Below are experts of layer 3 (counted from 0) of a mixture-of-experts language model. Rows are named router (the router's row for the expert), down (a neuron's output weights, with its number) and show model dimensions 0-55. Each number is 500 + 50 x the weight over its row's rms, rounded and kept within 0 to 999. Numbers have three digits each.
Before each expert's rows: "comes before" lists some tokens at least twice as common just after its tokens as in all text. This comes from a sample of Wikipedia text that the model never trained on. Tokens count by the router's weight.

# expert 27
comes before: " the", " a", " his", " her", " their", " Best"
router:414490537457409543456401536503456475576554571499589530464450549482504551530537498434517450467538565504479483433532418521519572561473508471465491494537556572469455409516
down0:594567477502473417478470488541562443450388481573437493535535526412465506533519429483499570603457440584446481514500419446526599607520586579387549504497521468531490499494
down1:401509510545556531496481522601496395510461496503518499444492485496438550432567545472455501559608550517459467554445534552468515583542490451373465445578545508397593483504
down2:498533474505481572422493557496454471495485546502495480538480444548535487452417454494390461464456544453508450479494476546443412499483443480447472571471370471475535453567
down3:422354506537524522474505596471445562518543470514486435437417501465425562433440504604489433593550540455469457540470546522490523600472614485459515424475496483477509620486
down4:566508431473461431454562476475447466493587401481587382459392486546553541513496581505594487492540422464516417419459534467572650474549581539562429429439439484569467472485
down5:481444565437545569486493439471539443541578486488437508576514499508553518559498512463509496619458535456534567533558413477486495444377515471502428503481556523461407488518
down6:570431590552431454509432429569591514427449449460543490484557489540470571494512486430555433582450409559389454408555513516455489592412498473545478474577552560522555555440
down7:507448522545484575498459494498522555530534556536489552396491492486521558395494534529522552546535507493564528551476578554555469541546503485455519493435498582445487476472
down8:510494595526571605502397498503501489483552423529508383407481498465544464572463539468514458544498538512470437504443490447528474457364455504530530544434416507514497605506
down9:581402523502609437458512495481516494551557569501449547487538485473483575475564526495549572539501447496505480345573518462476593502556523545540497529492542463525436504476
down10:570518457428534466549461462498557487503471582457489570438559444504502520510495496558460492534523482556569508482575444509512470485466513439473471492502534600474506508501
down11:432480420564480524423470567473422475404458448465593539487534441434606505546527493519449477483595528549414453538483480516593542552507533528609430467494443562534467426492
down12:509469419425488508512467531469558416426474443486381434500510545533610472437454468499502508513506541524452397438597561430554551505356534451513529519468449506521494409450
down13:536479468498591488530603377440486481485458437493492483576445576511477576468623518531421436524465488486543508517486538448476512555490533546471532489540511484466532588518
down14:508461489497663459419421527550458456478495509475432536517448515513489510532503582381477416522559476520427456484459445482418469569497457504493444548483540493539504513420
down15:440428497500495474390393404477505496452536491596463455493547447463541570519522487561522450415542623551496502513526557507437467515530555507495471435576367549484516499567
down16:585414520461415474472520490530478511508547471542464488427557427521543489548450480509548516489533576538478594472527466558543592561376521508462475517577500519577419409584
down17:531487436545562457501568524514440523532558546493584549437454532520460448578514616544540442528530401532541560443542515432506377485477473561462453523522440469500488521451
down18:542553436521469533456497500488544400384567471433446539481477542506510544539476417519609471532579522485417479564429503522595466504506443483409512486519529481427465481555
down19:508587431554516533557523521445493410557496522459462504561508501568471477466482556563451569556513510527537545476478640492472466485515460559490458454433481396580549474437
down20:428457576553540477347453461474434536542458384452642453518437577473537522538534539435525477510385540478496521419621510428432517431506501535369521499519593526430476464522
down21:500502548520568486522460451483459586432440516454508565572446446483514459558489502490529507579466575447536405539366554436557475480485584374460429580472459466522475568453
down22:594565487466490422521412529461568430463507548563430449569483551409538509435454480473518540494446450534571503466520503449490553481575500492449472490440460486483424555509
down23:486477542511487582510483499502575453412425328433444493488532519405526456543557488522472545521557551562446497563536490566593391559478468461545466511539491460532456533504
down24:514392440467548532506517407486484506537540497555553516462477412536643483504469518530469519460529499410450414527461515449487500447440428506527525590499494466509561437507
down25:470514522486557520462522474494431438432477405441502446494595450580539491502531563565461482550473524520585496501482479442570485505456399466482459640484543556617550548550
down26:510528511601481514431505548521450516502561470487454522474453470529491493545494527511401434552569557458555489474537469574459554405531568543524453504518515410467434537483
down27:382496524519525429452591536440522520546466559478545513603540555451534582485529437484534495513367478472507619405411481502408511560543516466502551504497581534406429569440
down28:454556510520637524486491473452550580531614532557497539555461473509400507542538386500521448558484492574478510532499641496494501452536452593523427363481480578530543500444
down29:529421554497414451507580460490522452525584393633465487457502471450501503565451445496536469440451397520462439566505540566514505545527606515548479582507534556462537364522
down30:510501605381598577454560491560571474541503508562555475435444426453425616458513444468512551459514586505458450562548460490526553634430515544475484481528462478493392505573
down31:546412452549550478441466594558511437533459589550498453472524523475506554481524479571502556596575398536425546548604513404460489431487537506559447607409400484447492525469
down32:468492515552496530545489473510592415419494545488494516475536530391604600511474552508477429530522396529551485471509463563465507538412554522405528438483492515534503525415
down33:485445450616533537545541415497490496496556470472461536513447451556554621541582459520512469444516489526540539516486618508441489531443555560473445561548533460443491453458
down34:533540581511510520454539477494491478516525487517461495522644505452463449535522454502494525548515458501537531412585473454517438518434469497455536457547510421484524549467
down35:409497453605425491456470556445500550535405508524472438505475561462462527439534575488477489473547464514457511558493485479514476439536549385526548533399515552477539441496
down36:494528489505451520542389485656494603469560438406602504507466453574525579553498557600567513442502473568512477481453463506448537516454509417526455510458521492536562454497
down37:445570465480528558563483525429499564439397503503579620480517542485506474544584489526476499506494499571544485570522492549574441538484552485490389509404507502512558505492
down38:530601500474443458520549533515516511590486538505486468450547484458555516450458552585391464525462469471424569575447469534523532520670483588557434588536554552536557423455
down39:490414546505449496428396458487466480468426430534573589528478516507411499507578507388514579421532566462538455502502421461528520508570480489436446509471414476531518583573
down40:540378461497499476477474480532562451527545519481565477538513487488498525460477489524477445380465485480471514492541613551552488495436458482544494525412546459489492424465
down41:481516405479381493531505517495519453437503460503454527510531506563461492508557492571510429519495510495505506452491496469408495475511501365538600510559381484518444555429
down42:509541507482523486494454471540472445585485422509507538506471521435541579516538464509545455500424515408462444484423565443572504541559542469503512437489417558543433544612
down43:507455474505590443479617539520490472514516468433499433486508582517463464426545555519548443429490509460494451541515478528449475560576467471539517548593609499561544432505
down44:447466511453472475587537407525478433526508470565480505432497483567444610592455466463426498450466438529463561502498470490476485449541413533527478478496482400542474460507
down45:441492460542447476481544461433516565539615430481514447561508528581543457532550561544485552570561477435529517546557498612532561499445531493487509552568444534566537512469
down46:418522491479491553509395385606451574472528521493484456481564606539630481485558585452475468489519442440531447528436458497477488414461538512517481484517563412563600471573
down47:481457530540417431450473490479465427561581470514555564453461629378477467518526538445439444569555436483521537446487447511493459473500528469494451587471443548520472512565
down48:518588483572550485481496521503496603492477481433522451441462492505492489546422542419513546489494548469559506504569490559447499493557471547446537470419542535410514493509
down49:524440433443514539513471529514461487522471504495501430518534476536584469524447380545528414498557451423632552483552409441516494517497506562463553494476451491562485441437
down50:589517528471460548517410600518575594465494634489448589532526414496414509558477537493540516495560518494421448479487532516545536545498408539504521487570454453454505531525
down51:560469555549563529474563420444451569547462551563537568469489453476494464461559480454380528531517526488460478536586515481494492505506463557547483516417536523556500471542
down52:484473439492545593551487557530490496490448486494509440534500499505487469479421532566424597485462452574484465471562482467509409447562518501418426480499438406523492526498
down53:450511500531584482497584424392553410467484484482430417415569538540469511488428458487536589603526472434603462609545458445481479520465479528516640494551493509481440474536
down54:531603531530450482469433454520577522491548410540547488379445561562461512526459501529484520520525497420494506556468466554418430437642449574546517581495388478437490537492
down55:528521489469477520490453441554484445466515524420455427539446487522511580446516496426397525536451492462502498454523534477495453531417526589476412468469480526495454513541
down56:547439421483487536575522520523454379502478494516499540510518573530559505437517538381486495438507494519590560482514437522454529509559499568437517517493531407421397370468
down57:467406496491504509412505472523501526528554606463513519513498546487552486495443549468425446458428484427505574619622530496512574517535515577525529546440504557544617598464
down58:518476507534500510502531573584491500476489450530545448526484571476442483524533507546493462524481517457550362567543545453524438452456470528471462509478532494535559506496
down59:495430514505364454522547556532442395539487522565497496511511422525586564486536472502546458475592531577537489426490543545469482559396522394475443538459555494501524421568
down60:475474492503555504573477588443429584537485474506570543439419496519511531534471495492531568505464604504515510465496475556508489494582458550462538488605405533556500454440
down61:523569486461557532460439551545504555584493535499542491407513506543527477518527487391582543459417480398441513467487650490464385490508551513483490512571414435625422588506
down62:467512470449340492508414514467491535502484493484519496473405520529535512512545436506545591456467481518515560397457519532447584461565489512519419480430489573389600509526
down63:511490521512546405628461491470525465441437449459474495504516587517474349551556549483465517507460472520503455437483506464523387524455540467532602421536464471521532490572
down64:470489385493434502492531486520536452466525454499546501469441491463572541574497594504517567559426453562470472461501420492533524487424512495487426500493505474539481429485
down65:559484560535598491514511558515451466546388392476456510454498436537475542495465501459450425615511540525482623516437530545439515495482517532490509450469494522539519475472
down66:470487438556429437415475463464531464500381490521497493476567484494520542483453419522480480548480447498512540461528492585546430588501539546471465501392456418508546571488
down67:536483541498545487507476462529510569518546477529527449464495597483469541536393446556525515491473485472493447405547509456428484546473457509479525366520449472520494433538
down68:517523538552535552517563547483636527510474512513495444430532351433498482469534563566447590485525529472505461492478489446464395594371479411492498553518489405555487503436
down69:456525441544506506493569421574486475520395525456454464454467421458452529559536533547479421494534511488456386543538353542502544478527471519466475560543532438477399513474
down70:526486554488518579475457517500559462480495578477497474401502579474449516494458501441577543496470498488483521364499462496474542514511506420524496494472521553505397448478
down71:567536456473445427596436507450536509478555570511502485539495544575450501490442446459546487681467612624462563424534542484504443494473501445553482484455506489608538461454
down72:513402532504369460543470562516488583585506460475479522618469482458490536501530567565485482502407462495611543442501582528465501539552511459455496478502528514575467471570
down73:515533511456465526504430416461478504554529543571486543587485506435475495448538576462470484471507559468479553468430527528463569461505528512432536449509471553477536487509
down74:522603435491502476570503429459477489560505602445505473523490608544544557532471457496495541565496482505447503503487547531484494524445527605482441504520441414508512564492
down75:547517573439528516435602533573616588489519479548479485452449565460545470529445425488556527501434403507483392508528399570476535525497455516468504554411527614437542459532
down76:541403511416433432496577463511538509438588490561545532461524513591534535506453455499498540506485494519511521583390548424528590485525480585527521480493534415651458406601
down77:485518469533515455549493383523438461595464506584507525491448574408457482529540540503523497480419486523414573609531483380539531557546467574499501520472529519456480435481
down78:509445555581527489486540452488532511495485520469435437458448451432554488546470537519453433487504438472503516412520467382482459536449441472507544517497413529481479516534
down79:450558421514453497475527505517541463496431467439468619494588402511498511543497453503459534532553518464481473522480485514405512561534565498494591595403476508597537522575
down80:413471534562445563469519495481562454560582526471518479450511409546501607564431556490461461453456569474468406461470563501561492463452580498559541500452518584570460547504
down81:414461528520559529517529527512443497463443407510495455466487522504456538479550482493566530608607471429557424518420525543522473504538486499508434536461493474438522519542
down82:518472461491474458523428454515494526542489542507536473451386562453584452574579502448575450476430506487441494524477530539510532518508517463513570401558422516485548476549
down83:451478481634462534427467452458508527486477533497488455444488457496462378604443495581550518521519547557566448480565471425447371458618442509535398529574537489561431560558
down84:517483482531510471559480450512611513482424551593531434532547442536495518399466508435403476617557531471578495509454540471430431552459552516453525438435424555544465544395
down85:485414381427567498575529529420483427490576551508472444523464474467519484482473574442469472521451493525526496448429589561554508513622454562507519474582489475567543429500
down86:560341470530477477379548502482504498502492493541527476568516490521490504539526508454534592411559540520553472447542501416515511512552542504518461452545477512570473491476
down87:465532533591503566536581398567557424476504581488468541600473579462497531600481578422584414513522483496498494549458469558501482483546525571555442482546484453524462489550
down88:454471507504519457513465398537484503422515520520481512448531517529471527549537536436450431494487426497436510507479486508590459517505529483499534526525431453553558452465
down89:498457579451498506577400431517630463511542454522483524521590477467489542467463476557561510534442429513413466479402517370417499537486550453515560482566451531480437505543
down90:501460487533509466455577475459471563509467542450462401424493534531473585563426498387368526499531583517596469495603537439520459504506486463484420492390445542547545494603
down91:514552499483566469433487367491527463578469523538530545559474444479479553615540511471472454460523496499494542527434536450462549444521485526504408551492514590551494460513
down92:596479513554449478553525446558479527548534550459515553488547538461440445508576481490454449597505425461476588463451504583412445396492464547509545610524498541527455495487
down93:465548478557547416586424526468588529643420506484525520442464546475404437562445496503572603547503427547443542511538454485414487539410489538452517546492548583459517474437
down94:466581486520512487549529504468491495500531451462490445452496465523434513555483466598560447539512552501472550505551545521486544505497454617537547439487451539508518582446
down95:474554491518540458437522456527427516505607506523527539406535491540429444426540497560534468502461474490451508434594487529525389463436505412565502543502567647462496580439
down96:437506482532488467452492502582486467463455554511435499435556470490493424465531514505557437595499421460409474521536548455574472567461477496454433426465491508416577539495
down97:543469548476512492484632434533569501552506552426483527483566530460533452561423599577434522515515431525588468539419485472438517468528556482512554600533476605535556468519
down98:493433515436498533390516482575455443519520483568532498435531551560531513466430466487534519472512520528573595457546528434372529462419513520552486372486561483469505518386
down99:427558427456495496461490452549473486535491596493536510614499513512492511519452515417428524522503456505488480494520553452456402517489516490530464537504464488492538480552
down100:636502528464519469487572455519474555485430514484477536562413442483523509540524464618508461436514471550495527463495551373512489600480534516508535391551457486514601488491
down101:480443469471453516499473433518469503474462544479533492574547473496478565513616492532500488433485530522493486599513494504477562494545527473530442557567560467478444435491
down102:562513487531465486451580502546586474462470505495540490489534486468406556481567525604578464489479497537536557508561459512533513525470543452403519405478464486506524458531
down103:422565535456469463523551501429514516469493455533526534552499522399486462496459480487511596468529580398613441461560394550509592499459517432540487552513526542479496530518
down104:406482402408391419535435562567466539461532436547520536460528390469482551546539537623483528519418491438435431440454554397588382528515432498515521518539555405514481552566
down105:438545595449552473457439475487458459457496473486528484498490456456544544463464558515398544564571430475471459603527570471498594502401513477552509542460532560500508470480
down106:339450495531505549472534472557517609508555546516415549527527558514493530484469503442592488491458539439513470552513538514473492543549481527522395483503501462427413492442
down107:496582404496534511485449499492535522485511528527542530486509516514493564590496447547554397444561461496544480450508423473595538588609544594448521502538538508479542631641
down108:522458443569459584484563421488445434484479523447547498553508460480535488438494459431512509521454586492563507470593465570447528566408522424496435503563470493519513397518
down109:504548461351516595538475569515499474519513569562497544513475569472515509545473549386462577412506446515563567447527587569531499555470470480507526450565463409516459563530
down110:444485450514515468484507532487427428490497516472494559480446497411492493579568470497554514463530594527497529475539544469585569520456487459498512455539491528507544514427
down111:533540466577488560449518496475444457547497580427542502519501520456445470494413508410513554493534596469477586542549520549494517469513458514570517547405495559503459424430
down112:496495472445521561556498502422546611495498517483539531517484444488627415455524521609535517553576519448480471540515584515517530495448437513562617471537474551532540405503
down113:496429546487568536496510446430476481599558447563492482570558514430502404457383475489391501490446504544502477554467578441493458464444431428506530571442526448545590466562
down114:480600602403449512551477464558426522546478434566505602512415464504600478468546459506564534493544536465495419594536503492584514539469531485476544498463405479410558461554
down115:503521475560536484505577535554509535418618452438516483503506436570517534559455511401487528515567536539432434515471456532451542484526475439502453482556486517521587480528
down116:542528462629458574379596529423536510549478533462414501414484510458556508413445474513570503466482461462535595541526383542523449491454600672494567452532569434516541503415
down117:549618487479490476546518561449464572607496475569466518604486487489504459534463542508463486487487570567499391616614521530432483460499464554449509470428508451543467602392
down118:505474504464589511489485505500506487513456579525504423490476455504457556506489522608390508486420493470448533493538523532410495459418463501544506536504429498513558513507
down119:514534525514440521521440501486504564573504442544533468484478434463535606364501512500559474487543426415432474461482498464541457500539550472526502521508518446493538524533
down120:549498478466460510498516512401541552527531519428504478461464441541474506480524533580472488487472519567447541494461482497515525587475486494440481466486555523457498569477
down121:500478480472509446520492586466475506596423408467531436472479502473533484463462554444563456375522535459497572456491519533378433543516411457451458538457554542439573510460
down122:521450447468504524527526504441543485449498672529513495532510442504527491480502567535562534476469537550530618460552517503470497589459493511521470477488539468487467530412
down123:462507529418482432441505504528595503397514453551587470615448568528504489535605418534389571479508526460554457411490595497504570478530395520544455527497516443522469619562
down124:438546590476502423610432508568481452565456483495549466488454585455476463457472510434545462464435537503566472490514551490563503479510516422425582509517441495543489480561
down125:557595526514482451467507463509404537474573498467495485539445422482441473510531583553438515584552571460464490400498446462501436550506482506513460473541475493464510483488
down126:460453453595474472499448444519518400570506566522568476562536523526583562473475547578474561526536499530474592477498563517529486427540502573528491545512504443488420409404
down127:422410528473460572537457490560467461454447454546524481565615496510545480490450619544471533509581492561573473494547518484482449495471478574506544450524578555520542583554
down128:430485518547470492533492503460443545567559511433445537533511490489610475539575512503477467443544539532532544483466449444543443529529510544460454437509568502414532556463
down129:452376489542521583496515554540490452465583435545471619431471505464547451467492466554420451596441490552446464526421554528498520416562456491542336505515529503468487484500
down130:575474549494489466548547449462582447483501604498515525452432525537533546394441491568547526570476464537464575419361498514543512528587466525395488496487469482483482516544
down131:495466594482471438439552553497514491452504451468523540530602518518419468349472637553460556405490499491441558453511482513491501482497467450508533426433575502512477497495
down132:495501556574519509443569453496478444492549491536482421569502502439439486519392524573468516505418429430509419488541456463635446453466509449507541465531534475610517481554
down133:525542593510418552553433543538488357449456616418446502592526461552494487522485537535470538492544440495515524463436524492435543521548553500451502494469532522489542491503
down134:500455616391611452462501493474493493524418465413538502512445544483447506477480475429450425420451521490535528538524564415587487474458486515545454478567486442495441512552
down135:474451477599528504486450460568548520460427473551426463344495442459446448544616421527596489476519552472444445520361422465478473511415502536474385440550508508494575540492
down136:582494496504407419550496533468524544485385574519401571560540488533503402491469550449405492471461410515501375416423546489493483511561469554470540485371538503602467459465
down137:553623541500583487496435572393517482608471514534493472577518593589453485444436451581471523576464458544529535466512513519433548412570354518437573558496567467512426530421
down138:573515464385527491585460432567549445491506528496459551515437466631430381589491464527542561485524468434570443534472590510459569554502537555552538495509493476475515459515
down139:473485484522561502482594522493478524459459519465564559519442528501483456379512542490456533459500573507523427499489491367423514591481463449539534439475490557464486578503
down140:561544497523476442445471439480398548439486500562513455468526443497367496487431536413500511445581524512465493566451525539470532502522508491404595533451494451513468465491
down141:482459538480526475490500501425550507510547501632551510402425444518522552470503490474511479500459526534495483492525475538427480443514493460462527433536528509474394483529
down142:490590459469511365599503544429443447566518466523518561476558560568474515524380461497452543482480480544450598503438530463554472517444414483563465566465516528474570571503
down143:446445473508483562496439521598517487451448490506447544445466499449479386588509460544539520479476481446408550502503345508493566551439453541489542488530451542452456526455
down144:484510556473548501369556533482497527558483401614558421502476494484548467387457544618535496354440534389486519497558492458570524463506611417461508467462438457446530448520
down145:588536558465498468492492512468544471529503474466483466535564476542443483507459522434450364501561466528513453495459488574507491527479385468525562604438582477586482514495
down146:446451527576495503476501389480511516562551476485528525459489449550506538435458483476466500525476487441454485494427530494502533568470545521539537542497545560500473518477
down147:447459487469528548499537499434500450552511543404493471473428529430460463545548500528552554493551551520480507547473422591461473578416589447534462576507505519505592532516
down148:595528598549599491483547578469569443554480560468443502562539504414538575535457468487519449499513518523410526562403516422488518617504464446511388454484494508510468509565
down149:504491478492619534523548452549519535425561492536522546471509434538569530486473532494547527577511448447504628507594529473543544534361454532539460529361401511532415536464
down150:552527480406489464548516484533494511501408559523541485543548525405482413547433584533475522473445566515499527495368491536572432552521509495528412571523492508589494534562
down151:522475457461502504528516481398538587481566522462469494497602393483493490568540456587564486511517565574496481487520572500469553546422508560409583445474434383586538547466
down152:557400489501573557525476496435527517511481574470576520475545467529505488427418477503531497537506515420486434464495602470549429416499462567460412516440556475548530538407
down153:486521378497526550512547613495461528549392597477518474533498542561444419417537452534494465542558563524605507538448474571501420489421482431530480554529504476531495435505
down154:413568604504426545494476547512469544597601488519509525584542565425504413523439534580472570543449498551648571530494507482457491445448482499480453467403461460456527500513
down155:600403443505420539522505568543472392419573502525420530456547488517469442532481524392532546473455509441456632483457479481523511557427556515500563546513502486403556580450
down156:511531451497567458585461487486566578478467503506409516441599495532558630486514450519439469565540489516516421487494507480481499538473459407431513512509680485544496508550
down157:528515489521502537500442560478408433512489512521562534481479560514469440563497522403518575584551557477612423517539566524490504500485531486503456507542472477501469487487
down158:442561389480442532532472462512540478506479460485545493396438619555479543544554484487537488516525484565520446531513487554624621554559514502556503494516516501515442463480
down159:510604587461476446506538494471455502476507594478508437437478513460479475565461408536600499399532593436502526395560440473445511420535524511546531447619534436470534482445